Below are experts of layer 4 (counted from 0) of a mixture-of-experts language model. Rows are named router (the router's row for the expert), gate (a neuron's input weights, with its number), up (a neuron's input weights, with its number) and show model dimensions 288-335. Each number is 128 + 24 x the weight over its row's rms, rounded and kept within 0 to 255. Numbers have three digits each.
Before each expert's rows: "gets" lists some tokens that make up at least twice as much of what it gets as of all text. This comes from a sample of Wikipedia text that the model never trained on. Tokens count by the router's weight.

# expert 5
gets: ",", " The", " he", "t", " =", "f"
router:140107124150170131080129158131105154130139115158135161085116135120115107148124129133132083163162138130097149156119126161171116132116099113162137
gate0:101124104125162151129135129194157084118128077147070106133133136169140091141086126134127147147101144123141082156108102119121117156120138172113118
up0:146162131155100132109121139170106139084128143138106130101118114117140108177118130158128160147145132136105092136096119083113162133110119087122128
gate1:076144150130135121107117138117086097103130108137160116130142162127164153135158106122113078148138132151117088098147069113125113088123106110109127
up1:172113106130169166127126141131112116134147092105084105142135135114140119130133094110138102128138091131123105163141084174132125058131105130113141
gate2:133130118160182096095117091150092118173148127127131150111114135117130162160130103159153142146132083141169122104119113107118133126114141106143069
up2:131112104173141098111097079098122121141110143110134092140082070136161140100117143146106137094125133160125132091124167107112150117166123144134107
gate3:148117147118173152161112146098115127111121130168119155152132109131116092118098136118134173155141128110136122145126080127164092043151109141136126
up3:124096097140128171128110152152122126144131124131123180111107113139143092115161100143097139132148137109087103129135149162163150098129131143117141
gate4:129117148139089124159149115108115141085105139112133124151161125106076175109135131068142091157130123120104143126133138141134122081115118082102108
up4:143156136153095109111157139127131138075113169113145129143168143117081178135151117104105117141166125119134147121161163131141187090099099111088128
gate5:083153115114122144124127134122106149114107099136117098102140148113153110143126120147160175095128089143087119092106107152127098103096110205129172
up5:139152144176077136133112133137160110107115095129094107163100140139104151146131126122152168144116120101135169151115113130154126134109199186178133
gate6:108125135150106110110089127135157153098113142100098117145111117102142153134168138139149089120135119149138120097077109149176116078133118100088135
up6:134152147115108101139121092151124111135146133098149112120125164173127124096128145134160092115131109125127153130121121137130152121145145127115067
gate7:120140154112096068115120100124101127109108133093115113111161142095142095134119165141129143109118103137141106091132107155126158127169109150146081
up7:097135124113140142099129159133142137105094102099126114140120164078086158111083151161127131095112167138097114122140085105109135107086176090099136
gate8:102112145180158178139119135155139114130137149163109158150135156123118155104136102112112093100125144135146108126144156120118128166149105195150163
up8:066132137109131103140131155104152106130118117100136132102139128129156138109102097111092108081146121085139129169116141127119126155178130144125137
gate9:106113144142147137130127158118121120109150144130092119178141160117138168173149132148130114140109152122109133106122126100147117095162140131122116
up9:143163136137174116135133145116153186107142137113155096114181181098125173111139105150113129085149127099136138131124151104147099120151119123148079
gate10:131084145158135108120152115109109116107106143146116120128085083134140119126119145124151112124125123143149105136106107098140125109126096150138075
up10:076144132138116123170119097165114126141089160115069139114106083161135127117129137120114173091119137132110072121104129119113124152125150140142077
gate11:139133125144103189120146121098106104097135125090136156180162113112104136146188105088170155111149162102112104092118146153098104139128111116116137
up11:134151094151077136141174129118122147123166139128119137125143127177116161124162118110145154113128130131094117072115190112100117141118153122139119
gate12:105150112100109153112091080166119172127155148122117114135160124097111125125110096096193094066127143086138116149150119106136110126144126117101057
up12:160137115143134117141134156143112129129177091141165095138147152152128115152151137087143148167113132103127114128187171107125132158139107117128111
gate13:149148125111163138173119128135141167133118184139137184161135152134120171167122113140148087116124153177104138153114152133125132147087135100119112
up13:121144106124152109139154158170121112109124162062106089133160133094125162151100115168064135140097136158112111114134136149112122088153133114097104
gate14:141100115148169114128129098153086132134107151092131108136122113103172094165128168165109109132135088144145147119152134153143132114117110137143132
up14:153162087125150134157156083139118137108144141128099129094106135120124136135120163129111098136131080140152131104143107115148134161113093165118094
gate15:184125127109103135114098150138118137157155124124142139101131096138135155123133147097115125102164109109125120100170107104148111136110132095134123
up15:108117126142150181123126160140129132138143127135106134135130136114139144135163131110104145121152146101115138130096101123106136084099129130107133
gate16:134124109137099151119146136137081147096113104151138166168089079134141092113147115130159127143108110097169161069140147124082082138133163151161124
up16:117105110133138153124113119175058090166146128141114142103110117116106150148087128149078128158148126142147101159071104157160143095103116129113128
gate17:126158157139134134100109143150158126161129155087122152106087133127106126164115134103158121136125133130124126113093094153128117128125127155142085
up17:136133181149100185116132101156135117128173099120117122147093152132082135125109132120121146170102140116129129111157146135120122112166138121126151
gate18:131146125116148123152108086152084125140147116137162137115156129139130136092085189138153144116111120137098143110115123108143094130120135187120134
up18:119128137110111096108131120106149098122065140114106127108156149110123162122173189148136142123144130126127109094119104137112116097150128111133145
gate19:115105128144089128121105125118152113110107150137130129164131139119142125135113086124137143147097158144127154177125114129090125136152152129175138
up19:109131123094155097178120134106159164165136117153156140157142098151106114113149122143114140104119106162097132150133124108142098158151096145147136
gate20:152126094114166147113108116194051122150157142107147118167126137134146172126103131090111116131109085150135136111125172108117127148149140178166131
up20:074139133116143138110141093144108148124162123147147175117118153100123148116122126132135148144105193134175119087150134133133152104116108127059134
gate21:138082149117095136144101169127076142152136162137176153130155132165133118113144126128153155087109160142136129135156143101142143160139093146135106
up21:133060113108135164119114103126093113134142097171154173101123125155150104105128109114131109140124171093161140107133107117094126117110151122146138
gate22:105129147101148105126120163119148081175123093117132076139223125110127114132122134109147125118156108096141101130119128110106114129120129166157141
up22:121090080113154123130124145155130115111153125104078137123130126096131123145098108149143153142108169152130115146148100093104100193114087117133112
gate23:141128145163099178151134141120068161113157115134139112171126107127126150114119136122130142101120138138162139135097089111134136170106125113126101
up23:158144126120096128163122108121120151175148112135168187124116123173098114126127169103146124171117158151122126118118124092175165122143150147108095
gate24:140135145167194172120124119143120093127132086118115102110164151119135107123094098113134136102108155168113129081127108092129110090165115109143077
up24:157136146120113173115131118090151093109143134103092111136075141161114143123126136123125115140152154080170123122144134104186171132107144139129088
gate25:116112102149153165086110130168105100105144168115117135170135120128115128170150150149103117124108176163153108167098112153114161151141140099124121
up25:166132124116136162157120123119149132141098122181163165144107165124149145097165114136108147103096148106101137095143186141161114098152152124124164
gate26:113122144105165122124123155124147108145088123087094147114187139178096161118108150138155123121141123111107080155138110107120163125116099145146099
up26:134127128116126066137149098086157071126196143127102143118101128125144118132115172114133148080159127102142127073150106136141105142125137132142059
gate27:150126090113106121126137127106091144132146136111111075136101138149106133107091104134179141107121133168125117112138104149182089145124133157130139
up27:154183154147120098101127120136124149084111141130141135090171129149125147127135095137153101159107142139153137081121109123112132118063157138144111
gate28:163111201097142173138107125144139158080176108125119132125124170136136132189106107117194108115132125117155149111151086167112103112152091150161141
up28:127096165107097175139115093149149132099099074111146136130092180131159122158103120138141083147146139098154151133137134149188127105173114135147099
gate29:103144155132149152173133136114128112177118134131137128123093119093118119153087110096154137089140147116100114135095129170074105147108112139136138
up29:125103110102150160120120148116129142109101177106106104151193106125133136094075143139129122125126106151059143155112145102124112084114154156172131
gate30:130127121129126151160130131116129092161172097129080109129114145171139051096097128100134147146124134152156121099094098188139115138120117106113128
up30:083094137163089159111130100168085137107120110120150146111121175116160069155111117145098111114149117119153137086121174137127127125137172160116127
gate31:125144116110156134127126107167078103117086118132137141119101143161111111132122139141143140144139182124177108131157123124117111167112130149115120
up31:126104119068137111105150144124169154095135143087133123131154144146137122105134115114121128116099150134118144128149148113133135143122137101115140

# expert 0
gets: ".", "\n", "\n\n", " on", ")", " a"
router:173108106110123152129116118165154156113152115162151134106153085111080170148141105130132154138116060092128127091118162110105100140118104075137143
gate0:151123086130120109087115132139083095126130110130155098135131109089137122150137140185173110130116128111143163147117123106147120125138168137143139
up0:150150163126105099116116057088124114124147105171071130108116159179166100158110133132144161116061148106161136098111097141095128150130119131107147
gate1:101127149149138123133129105107145129137110091132109125152125107085149112138175074102122145123067120148124129147126099121151116147104188138114136
up1:127126105126147133122150109132118150128169118113129165148169108145122108038118128155137156112130156118098132136134132086129122148135134130126103
gate2:102149134141133079124109102117119150117095151124137113091124126141119123097078111114110107130144112171131183165096153136109161073148118175169123
up2:133145145134180104133120110133131160128099129098144162124164101138112151091133110136161102135172112117094118092128168104138129105098137160184061
gate3:105161107120078126129121149094114142148142120141098102135119114169118126155124125109087156149071092148077104110143128144119132149132133131094068
up3:108119156152083132120131122085120110127128162107107112177142156136125067144151106141112130156119135127093117078152126152092137125156098140081102
gate4:158093128101135132161152129107094090097097105130121098175055136116102145142139097116116147130118173139144095162131119119133140166109115124090064
up4:148156127143150122137123135146128099163122170115119156094120102124166137125099138114119136112118164160125173129112115138146092163164113124147117
gate5:135100155131160116126095119156120094105090177136100136104139149129090124096123091117125130133103138106119130113139126125134096143120164136189108
up5:099091130102153112154135096110145150173114156084137079135139146093126069179136144122135108163091149118115127147134106151128128129134174083107125
gate6:122149123146126150105121134136123144141104127096122145124116170131165159124141142182120134122124095084116169142115130157127125115156178121165089
up6:131122146114132086166142158146125127139124122152154165086125146092137169140097154132082124133128122129097130120124116101116129109148184131132105
gate7:129120126130139094141098146137117142111135125149120130155142157116092135122111130134126110123106141163120090100134135165122106135127129130129129
up7:125100104169096132096110085133159164100131093124085150122122121102158141115112155164159188160077125181128126121087169128154114124137097137157099
gate8:091158154157103110096138096137144157100103098142164129122131129195160108131130139103125095133140092075132133110098129129121122133140147140146140
up8:105111175115082167131150144155080082135102142095132116144107107115087141149150144089124102141115126120145083124121153153144126104147145147132139
gate9:117140118175129123127115104090117148121134121152132163119122119125116148081133138112100119050106122115105102137107124143084147134123146148138135
up9:131129109080134104111093107122108154105103089126160118118184138109140101144117105135141118125130134082104133166159139108120129140121135131149144
gate10:124199134166109147108121148109119119110114160118080120152122123118143132109170156122123114141168172125161104133129142113162124117146078139114140
up10:131123151154109123114130113190168139111130102121133142115150094092146109129126160120128105100196077137169150108124128105095129151109126154118135
gate11:134127120157154156139123133161104123124137148089112144156122078125122106160125121120144109111135120141100127161184130148125116100136071143114142
up11:150141097142109111083110154145150137127110147080138122134115119155121129120123177122117136117147118106147114140100104100167097112118126120130162
gate12:117156138138112141125106117131160150147126129104079118107110146149116071133110141112135115103119147144148155132108100156183156128094139116127098
up12:143090115150040126134152133152102150144135110148147138116121095131124190105087119128140154141162108141128091088102055119148122127133150119123067
gate13:098120127104136141167129124111158158131149143146148137108164135115136160140124125092186164130124103077145133139154121125095152150132112138140159
up13:109130154161145121098133087150060147148129106134130148159116115109129090117142081135088138123114105171130119137120124106144083148084096157133145
gate14:135142120106141149111127140089097128113128145103154104148138135173126149108143118128173139126127148086166111138157148150119101115140110175142127
up14:157138144105127126133124186062137161130133145145151090159158123136128133114168094136165114142093129147119104139118115142141118096129134116130135
gate15:136099119173128129126112098166066130132121114155132101151095140144152093128137154128159097092109076132124118139151158094101128174141106139143171
up15:106136108126099189118142107090116153142116124146117103159148153107098152089095090142152101137101184117135128103097142211111132113144104098143141
gate16:142148153159152108101134102151108114101135144075101138135137122146128130170141133105133124147120122145130138151119123118132064138144101159176106
up16:140115122167102120144116093112119110111150131120143131101138169153123153120167156111161106144127158131115094078149170108126102087114121124152102
gate17:124162126140120076137097128155170153146137130115114127129115127119135123155124121160125124096123112120127168108074086127110120118111141126146139
up17:130127139170138160112130114135150123142175166093106113106098160100152075110149101160119117126113130163079098121101107170136100113094166110142118
gate18:152082138136175130189125092124123106134141161100114137110096161177157105119137145109126101106108155174134115143130145168117128154110077137135171
up18:126148080137153114139136123087118129142097121105161159138166101112117131127163132161147159132160139162114122161099132092143115129159140131144129
gate19:132130107138123111117096093121131161078133153079153117111120174116131136094169133138144140112098126113125119107178150126164130126165132138128087
up19:121147117133100108100141114113148134121169153132156164148143162132118148152175156124138145131093146116155135093130107138092129145103109104165120
gate20:153098105131143093146124178109144094122160135093115090123128145147119129173088125105192130095119118091162126119176131155145131108129096127133138
up20:099108123152156098122137125142107134155096117154180143133140126121122123138130139166099104110087114146168097135119107154128109167080139120113129
gate21:101122164172081171120120127123101085175118131119147134130121101145096114129091152149133129146125129129134065149101125146145085106111124147188116
up21:122085101087165141110128084122139152117161109125123132147114146143120107101133134164126171152179102120124194112121135145099133121127110132104147
gate22:156155140140128136112122122165146064151129106127166184114106124134138147160122133126109085139127120119153120122146118072131129175119144078156098
up22:150109106097151128138139139135127122162127136129120116131090141115155161124127131146103102132134170131153091138132168110134141121135101131108093
gate23:138115112131097159103109125137116159096069145119108166126095108110123126133138110151122145134097165113150124155140129117171134161127116137126170
up23:118128149094123153090128151118143106158169102147164133140105136138133151140136103089116095156169102119129097140119124134111106101129148112122102
gate24:127120157148107175131118125127108119119098131141134143160097130131126133122133106118130121103098113136166133117146124072161123123157112136141128
up24:189132161144123114116125158121145125140154101136105146125141164097129116103116142152114128128167139116116145127132129151104175097134133085093119
gate25:142106141113134120159124142080182151101115129109168126106136099161096149134115124132131126149115128110139103149151123119142115144164143196122132
up25:121175166136137099111146108140120079124148124120124144125112152101108117093110116098111135141105144163117116126170146150126120123143137110152061
gate26:119154153181112087120114159121104115146133150161084146125087104143152157131103099132132130106129160132137130107106143144149134159148134138118076
up26:132126132156148193129141108176092158091106139112129131131127138106113151147156205125125130122111125145157133111147136096108127104095127123136154
gate27:148165122158135087141082102125118132158107131128130140064118139106098128116131109128104101090168114120140128103165123126154085143151141137165105
up27:149166116116146125109130158156114103142150115124127123140133134092126086101140104116112112142133124171107134073170143086121083141119114097117109
gate28:099108142106121154115109106167148099178144090136089154136131130134152101140097121128114099118175160094114108100111127086131148093131175150102108
up28:177184197101109134134137149144097132165144165131109163146132145147131101126150100091115124113172131111138127180139153065150118099123126121090159
gate29:126136129198153089133108103179086131130138146075098105083079087146135107133113136129116102163113106138149128174178159139145146120121092136158071
up29:152107140154133113150119170124110110111117157130099120165129118132146155139146135101154152131093129119093077113153192141130106152118146168146125
gate30:116103106147157126076131099131177093144157117117128142118091161135159160151136147114111134120124151131141151152125140142149070136116120154110114
up30:129108101145150109120119142134096118098130119109123103138130150130092132147158117127085135098142140109127086136127122107159134131089155089135120
gate31:118125128166158135122132121106113143134159118120089095106108137110127121109105131168099153175147135112145155138142102175097114155132125123107130
up31:111141087116086167069119146146128090092061117105096118150121098117129126133148114106164165145121128128082105089114120083153102111130101098131103

# expert 4
gets: "=", "  ", "y", " as", " to", "l"
router:109139158107069132137155167122102136073117084118097151124139148137160148114115136167135106111148092147151113109171123127105097127129101132132103
gate0:127128139130173108117104150132128105121125115156138157144109101128129124123149121113116097108147116178137147098153149105178119168135119122162125
up0:152146128100198115129094170158130134114155124135119132145141113126145123108130111130121140078173110135148134101142100063148103185118128120152101
gate1:127145148131131133135069107150116157131155162149150153155101143143149100110157116089183057107131119118141115127121119099123138158126134167125155
up1:134163151132146117093126097073095132113134106135128149107149120124124125151137099163092123101101147139081112104097119148113140095125126085092091
gate2:114101112144131115118083096108167109118098102096089139116104180126170127158101152130173109119147100137156106082113142117137108138153172182197084
up2:163131119148130159142153165156118114140150152145154117132134108147149149140126119142099135143111172146078106122166128141110137126111106084115163
gate3:094135137146102144140133091128112092096158177097147140121115160152127109163118134116164150098131099154124135198117129109162105121095161160157126
up3:131135137159135140084152139121149124119110125149094141161138105130142117104101131090120121140144136133131168118122093163091161138127116078125121
gate4:115176154096157074145083097139142118112118142122134134107117118095118111131117112105113079136150174172156106124152119150124089123114134124144111
up4:156140081166120141119165137125094147105141139157139138173105103146097114129167137132121130130098116114113139122128146113124157137136096112131112
gate5:114158152157152117126116113108145125113112129120156107109124199141150134093160137143145103099146119099096145134088181117126190108112115148112117
up5:131161166069195150113155154134111118129137117130131066139138087076138152136139147176127155132136145142160151170102092164096124084168129131133119
gate6:137145147185115108119114078138141150130151150142090118121105139186091136108115081106156138140150127155107139104136127125110159131131150151150087
up6:114151127140124095142131101155195168125160158143127117145115128195080115133095124136116129102106092159098130116134129100105135151127159125131107
gate7:172121123146125140142061155135151170161142146155105154175140164156170129111131125121147143103144119126138148084112124175162146115105142149145134
up7:118139124056142112125142121086122139114131121080138147102127130115096145098151130105152137130186155144097150104147106095119140108106091104128140
gate8:105146073121138149150115090148112124111149162151124127072110176090147101152130107034138106095150176153079122111151110104159141112107143117098120
up8:115128110182088130137138083141076138147149139135103164126153102149103153173163131121107181134145136080102116138118130111129138128126132134125108
gate9:152130151128138158103161110107126116096100114116119138130131154140115115090115129150095106141129142106170119138103093118133107090175138154171135
up9:143126137105155144117192089141117131155114134142104145101128104133081140107104133128130155107097148104157074110073149151119125101138149153134111
gate10:142104087129164162114104116138111074098116120116122138134103134142100126147089124149122116134168129127114151134100125111129102129110127169147143
up10:110145129143108085135152082153128112156111134146120124105134146147128126119120131123132155120118152105148131093122085164125156156099120118137132
gate11:067142116115207170119134108129140089152135139162133131107135103171208127135109139108128137086144135099112221084119151172114104125153137176117111
up11:107125079137090135140111152094160145138103093116146121139144154147124143142097123143073156144096112136107180132148119128144122106138161138103135
gate12:111107116132146131113111097111127103095119153102128122137136123115118162120142125175178133139148097114141140152129139143130102118116164128143110
up12:149130120100131152122135115129161112115113171097129121152109127147099129106173143119152131091152168136056091099108149125094144134098147112124124
gate13:093140129147085116120116148147137142183080099123120096140119106101086135122110124119124140155126157118097122125090127102145157160085190106109075
up13:126198128073132077130139141104121157132079120165144108133113145099112099143105104112117176133112089118133151140138165119113109151188097132133140
gate14:127101107095110118104092134105152154153121120123107144148141157171129090113126119205183125112168168125154112132137109129182091135148115194137151
up14:141155115151111106124142130107101129103168157191166184140095109159113158126109144073158129142140111137155136112129101109105119140130134087135127
gate15:084171122098111073144125126091123112140145125129103125110129129112144091122122125143123128110115115146141183152178134143123111159168122141138141
up15:126133128125155105143144135093122134145099132107110164109158097147166146077143119146139150135116138091115123148135175116170123088132146188136131
gate16:161142100122117108154150139133113092090117165126135136099150163145098101144160129121129180130116161136138137106155103095112149164109117107115131
up16:152127163125127106136140127166090076113156175156108134126130163132112088155113147137133130112128160182149092120157119110114185164159106132112109
gate17:100118165120138105134093137097159086121096144142104113113135157114167071159116169109142114144126086134160141117142100138109100120141151137151126
up17:112128107102135115124115123110116157084155108134134147160120131149069117110136113080108128098077123139120130158119119148110154107116119094136097
gate18:137093141126092091126102123087176160175091103116125141126128197149133086131144138153127145101123124162145119143143144146170141123128193128182077
up18:129107095181122114091129142131141128124112100159127106127098152120149109131140130129089115120108162115142136116141129127137135136143168119165148
gate19:107177163127117194076150140134123099140106129126142131123110095151111096165159118136156134159133103079155150142095128128092149129134135141092142
up19:122151134156149139107120107184122137088161144166129122132116107106113133108153147110115115130087143157097115113160119127072126129090140109103144
gate20:161136118177108136104097140137119103137144122124129122152142118134144105128146168165142136127166173139142090122124113146135157148093121128124145
up20:139119095132183080124098123112108111103114147161110125089136147140110095107096121126123159095108160127146107153138138136144087147106160158100142
gate21:115097128128136127137149092138086138139145123119122121128154161094095135114139118110154116122124102156138129101100130111165094119114121139133124
up21:177065157148139143136145139145084153090159095145147109142141128152085145089149157156145100114144149081134119074113143132148089090147087121098118
gate22:133073134185095115130120138115149128081163088134158146104120116119114132143113140090125128117133117121100071122112103127123150154129130166114092
up22:155087109156096101112103138099157123059174085150116151084137111108175136126102097132122125087147096123105077134110120101144149122146133144145105
gate23:151163118106113124118093114119114113120148158120106128107140154148130160122125134120130144124144153152079153132079087104159131133124140114136086
up23:117133164118131141141118173146108137144157124127139115171123106125123121157074132127174103137089135130098118163121123109107100141161112116129098
gate24:125144105121084133132115105097124143122120112163115199131104103131114092148143119118137133172127157141137114160116102120109182121096191144090101
up24:145158077129075099141132118053188159128127081141144146111129111152084072138123103123155134186104135128126153133132112097088146112125164133118129
gate25:135150158119090121092109119110147122084155129138093111162126124144153093098131137099165110158141139113131087103132133123095144117143100126145115
up25:168127151142119131129147140092107143163147131134121127112120145145078101104138121106117144141134127161138135115104139108125155137133088148108086
gate26:132151101151159127121112119128144111124125113126113116125141121164144087129127144119165145163127129122105088039129090115147131150146136148171117
up26:118134152128123197124139128141074142128149131149090164101162110119128128141118127154112098118121137108097081156133119130055177078134170165094126
gate27:132164106119106122133133097164102165118123121094141118098117154169133130105135158110144113130146125152135131118079113149120128142117128165135090
up27:125112133120161139133097133111131115155136125155123090133099124077099150136115125153098126114148121130092158133156112105143116110124096121119146
gate28:131156154126163132128113153117185126139145123107139128144115150149101141102116173126136149121128111126156159095167080172170097182141172139135118
up28:106155171125159129111095100124152174093069124147119113106144089098117111115132101136112137141147123104124131147123143111102131121145148137106103
gate29:141123134143102151100132112142166141107109147100107117091142121149141109101128115088153108112165119154149140104097123144119156103136109121156119
up29:131139106119138157153106112087162127124119098133130107141144127130089152114085113123144052139126144129113104120101111144160077113129106135138169
gate30:160137149121146182139086104076097106128114150123142126135162109136136130102183125136140116127065129152140125133103163135134138136117111159146136
up30:154113136075075124152121155141127152120078127124098144147117167143112131102119119152129155130106112099156128135122162112161154109132144143114126
gate31:108138177145134126138128133143093122111131118159116123105147158124143077142121148143124137117135095141109070099118124126149097135156145126180094
up31:119111153131109156105101147143110104132119129160132120153117142119104155121166151120137104134112137129081163142067116146125171110127084079141122

# expert 2
gets: "|", " was", " in", " is", " (", " with"
router:139144104124103100137087125146101113105129158122148141148136092156125158143128161107168124150154087135141122160165131129120113119129164106099128
gate0:161149182158066165146123083143098110114131167140141147114100111117106121149118127128170132106104117132110119126126130113098125097111169138118128
up0:137117083143153081172158165114151157135129108141158150149127118099154132157099105107149130115118069135112141153098128112101104160152133117093124
gate1:086130107160124129118103118124128142165177130128143134139116140128106112098080131102134113133111125166104104135136119141103116147146157151105176
up1:130103081104122078131150134131110102149130128110136118092130086173164137163132177124111138144138130150112117130169147111137141163114146112116125
gate2:142126160146130132131137137102126122109137138116137138100122190193080158066157128131121140055125168106096159118086164167140130147136092131152120
up2:177163112137135095142127132140157139121130102131116121140107092122100117129126130112165152112101109202109128147130134126101085135169156162149122
gate3:131078143123121130134137125108115118106079158161148128134141134112132087112201098133116166103179116124150123095080113148126113147111143137136143
up3:141143136130151126120124139121112117144139100135162171126155138135133101122066154114114122109121124113097122120110105118133139150123142116139065
gate4:156112139107134117125157138085125138143137136122172160155133174115071146116130152130133129124104144041131172103144116088139103131126156116129082
up4:146120160134135127114114120161129133135116141079170104110078114078053124089143110143125138098137133121136175118122107112157150118162110116156136
gate5:131120110127135133119132125143141138133127132073074092122177144133153145136104154099150121123107135074151148137124131145108150152154136134144126
up5:078111106112156137108124152127157111147154089139123071146118085155123141150093137125125092101127108098140127159097147173133135174137105176114117
gate6:111157134135138196119114123138159158140116156105135127125159108112080115141145133117121121072124089162173100142114127190114149105155152099147150
up6:126141155113080130116103114130125161136166141122128160123110146152080131108116120139122157123121098115182128161132101120109141135200131101182120
gate7:140105165126069138144125117095115151111105131129127164154155139140174118143137081140138145140125156158090112130163157117064127118112178091098090
up7:109090109126122148089109156117128117128146147116142108163130146124139109135149150116145099155124130129167135140122103141102129112093121134120127
gate8:098084074135152201110133099112121101155109094131119110158127122116158131093107141115145122080143117135129095126117094103155142115130145120112129
up8:193075116196135108098124188098123143160096145160129131140104156168146124136191132116158116106102097148138152107118154148098135130133129103099122
gate9:113099137160075137130153096168110128099178120067115084064119148099177111136093131143162128110118143153105098111134165146124166111167098161148096
up9:086104118164117148141136107135180127093140121096145066125119115084159101108108129133187140121104135167101132076138162119095130139144142146157131
gate10:129120117142212154125115133143099099135125152127131159142141116143140129140113144113131127114124127122138126104155154126116130104121108110092123
up10:116138147155198060157135133147146066109157137128166118145109110095144195169159132102118153129140146164147155127174164091127135142126129087107115
gate11:108108138151158128122143104106167116140148140112112073150123115134109154133164109094123107129096115110110125131103136133107157125143116150107159
up11:134107113125104104130151071135136104128115134147114134163116130125079109101143110110100127104104133164127193105114127140116148135145101125108126
gate12:127135147091127110128134131153082170078118144123153085124122122105132165138144126094106129046125106118128144129107109122117100096192164151155140
up12:110142152122095117138133139125090125099132121100134104090157125116113139111114138127127180104139141119122076154120153092116134092161116142170118
gate13:148105104159132114145138155092086142184113122162130113127115116132141121108137135144114126121117124146109095111145125105112160116149113138112131
up13:107161109122097128133136084149096129079179104113111098129115155145139135148088155095159156145153174113180110110093120141127109122129116142129099
gate14:118186150173145158125097143163123120141107126142095111127117148112107120143097133122120141176120176122129095150127109095176122137085157147125141
up14:136140139146165112131109167116126168146109134125131117128172100099120105136116092117125115159141124146106106156106109143138103086103166169137151
gate15:148153132121165127177097153151081064169062137098121187152102121139108140170098143167114132138112188190151107160092181139166139139182172154175127
up15:151094147166073094137132110124137111155125128140105122122113123131168164112144190135138131133121132146130096122159103130137134135145118117137085
gate16:113173117119157157137126151107128126139108107128117132118137093123129134131145149081094128100139099141096128130105084137141111133091130138138073
up16:126183153149131082160127117084162144134085119098105142082084134121158160109144097075159111091134108146132087156128120109115161139127146112129106
gate17:155111107101177134092130131137171141134121079145141123172150128111133153099082099122094102140165096082096088151158088166100092118125128166093117
up17:171155121173112122101138182143100123135120129117145108117117136116139113132126114111146124135129138141127150137142100156111108118117134117079179
gate18:122166152137126120134120088144085164158115133111076149117069150153117193103131180150156114139153154134130122112110120141124092113127159106147073
up18:137109145116120164152107103142129124123116134109110132121098093087161137151126158169127124119110169162081129126157120122097143136100170122098118
gate19:158099186157133109155112097116106126102125138083145138135132113119131122137129159122124085125123110093125144148119124161114141133160129163164073
up19:139093145169131144139131120127145136137133154119109147138122138122170108135180126128079114141094135134103177121138125154125138110146114102136121
gate20:136140126169096165108106099116094109104144158086119105103126109117137169100114150143094136123157170140134116163140157109126118125165130145113115
up20:122127129120171151122124177112089126108152117193103127141117153146130162092164157138106104130112118121121151116147138111092109098092110110168152
gate21:097118150127161202095125124143123144079115124121107175114115112106165165141173133188155078140162121145129116103157125134182103167099126105156116
up21:149113135115124150115134117113125140141096106165113194101158162141149107120153160139105078112127119147126128124153153103154136115116124143134133
gate22:131124138135092131086109127156119122152112165135129178130100150102148153104109127072143135147136127096137132130091173121126117120153160119153102
up22:188158129131146138138123127145130134122135152126128095117117174125136136114065180119127102142062131159167106133156139169131124137135159124132157
gate23:120105059119107177105122080107089100128141139168136115146111132142127114092112107131092127138131137140142095132122148097084155117111144121108102
up23:097133140094138166146142120142099100146067136136114134121135149138141126078127132158107141088121139130150137150100146158120167110171158100142132
gate24:108175153167122132140116117087118151160137133144140175134095162130118127120178088140125110113162120084121123104129122125103139094135125121147120
up24:132147127119144143144096126098135115077125131123131128099155135147153146137147117130151098081143159115095123151145177079115114080156114119121162
gate25:147179134128112106107094127143156084128121146116088107109134153172167116083089079100088135132133123146135129132141117156144114129134127125120101
up25:124109151146137126133115140106150141138164150118106109135091131119089113166125132164098106154117130128203102131146159136124123204079165119102108
gate26:127120081106119123099156120140129095142134098089156124153131132132093135135168171130117116123134097148166135147133137117104139128099092135173107
up26:148132133144147126129113156116111105160097129156142138113114140118094145121135121123073135114151158118112119137116117143123117103098144102152133
gate27:100140108127158111182120108103117140094120154112108131140131148134127137124121130126131164156080102158137150121140107131153102103137135112132086
up27:172153109150101113109117131131153107138123104116106086124135117117159145106121152109132118121172164138103095109170137118084164103104108130097133
gate28:117083163154165146186132087171125187132150126148107191118100132164147156104179152126141132122106117136126160101144180150120084123148139137148123
up28:115107171170157138141124128124116129088156081170118149091102104114101126120133089119117140128104146155127154144141109174069149095113094118115158
gate29:148118109126146111113138102146193131151175140109139142153125125094133116142117141114117142103101113158131096121190153151130103115122115133151129
up29:128127131173140118174130118155138128130157123122094131151102126149112141152123125118153116115115116112140108148177107135128098156103111140151125
gate30:101074102101113129063094090111127104116135110109115185163107125149139159109141150138111158132178088155106114109142137151131121143101165104161110
up30:112166152097126118130106079165127124119116122081128125112138151084147083156137077064109131131114110093125102133132143124103145145147123115152092
gate31:109081098126136124152121113126119116174113149109107119122128118108133121137130144110098159130159116118107162137090107164096089116119116117198104
up31:142162162177100155114134115105124173085137141135163125126124146163110132147142119123154079140121167165144078083144137135171145130144138127105123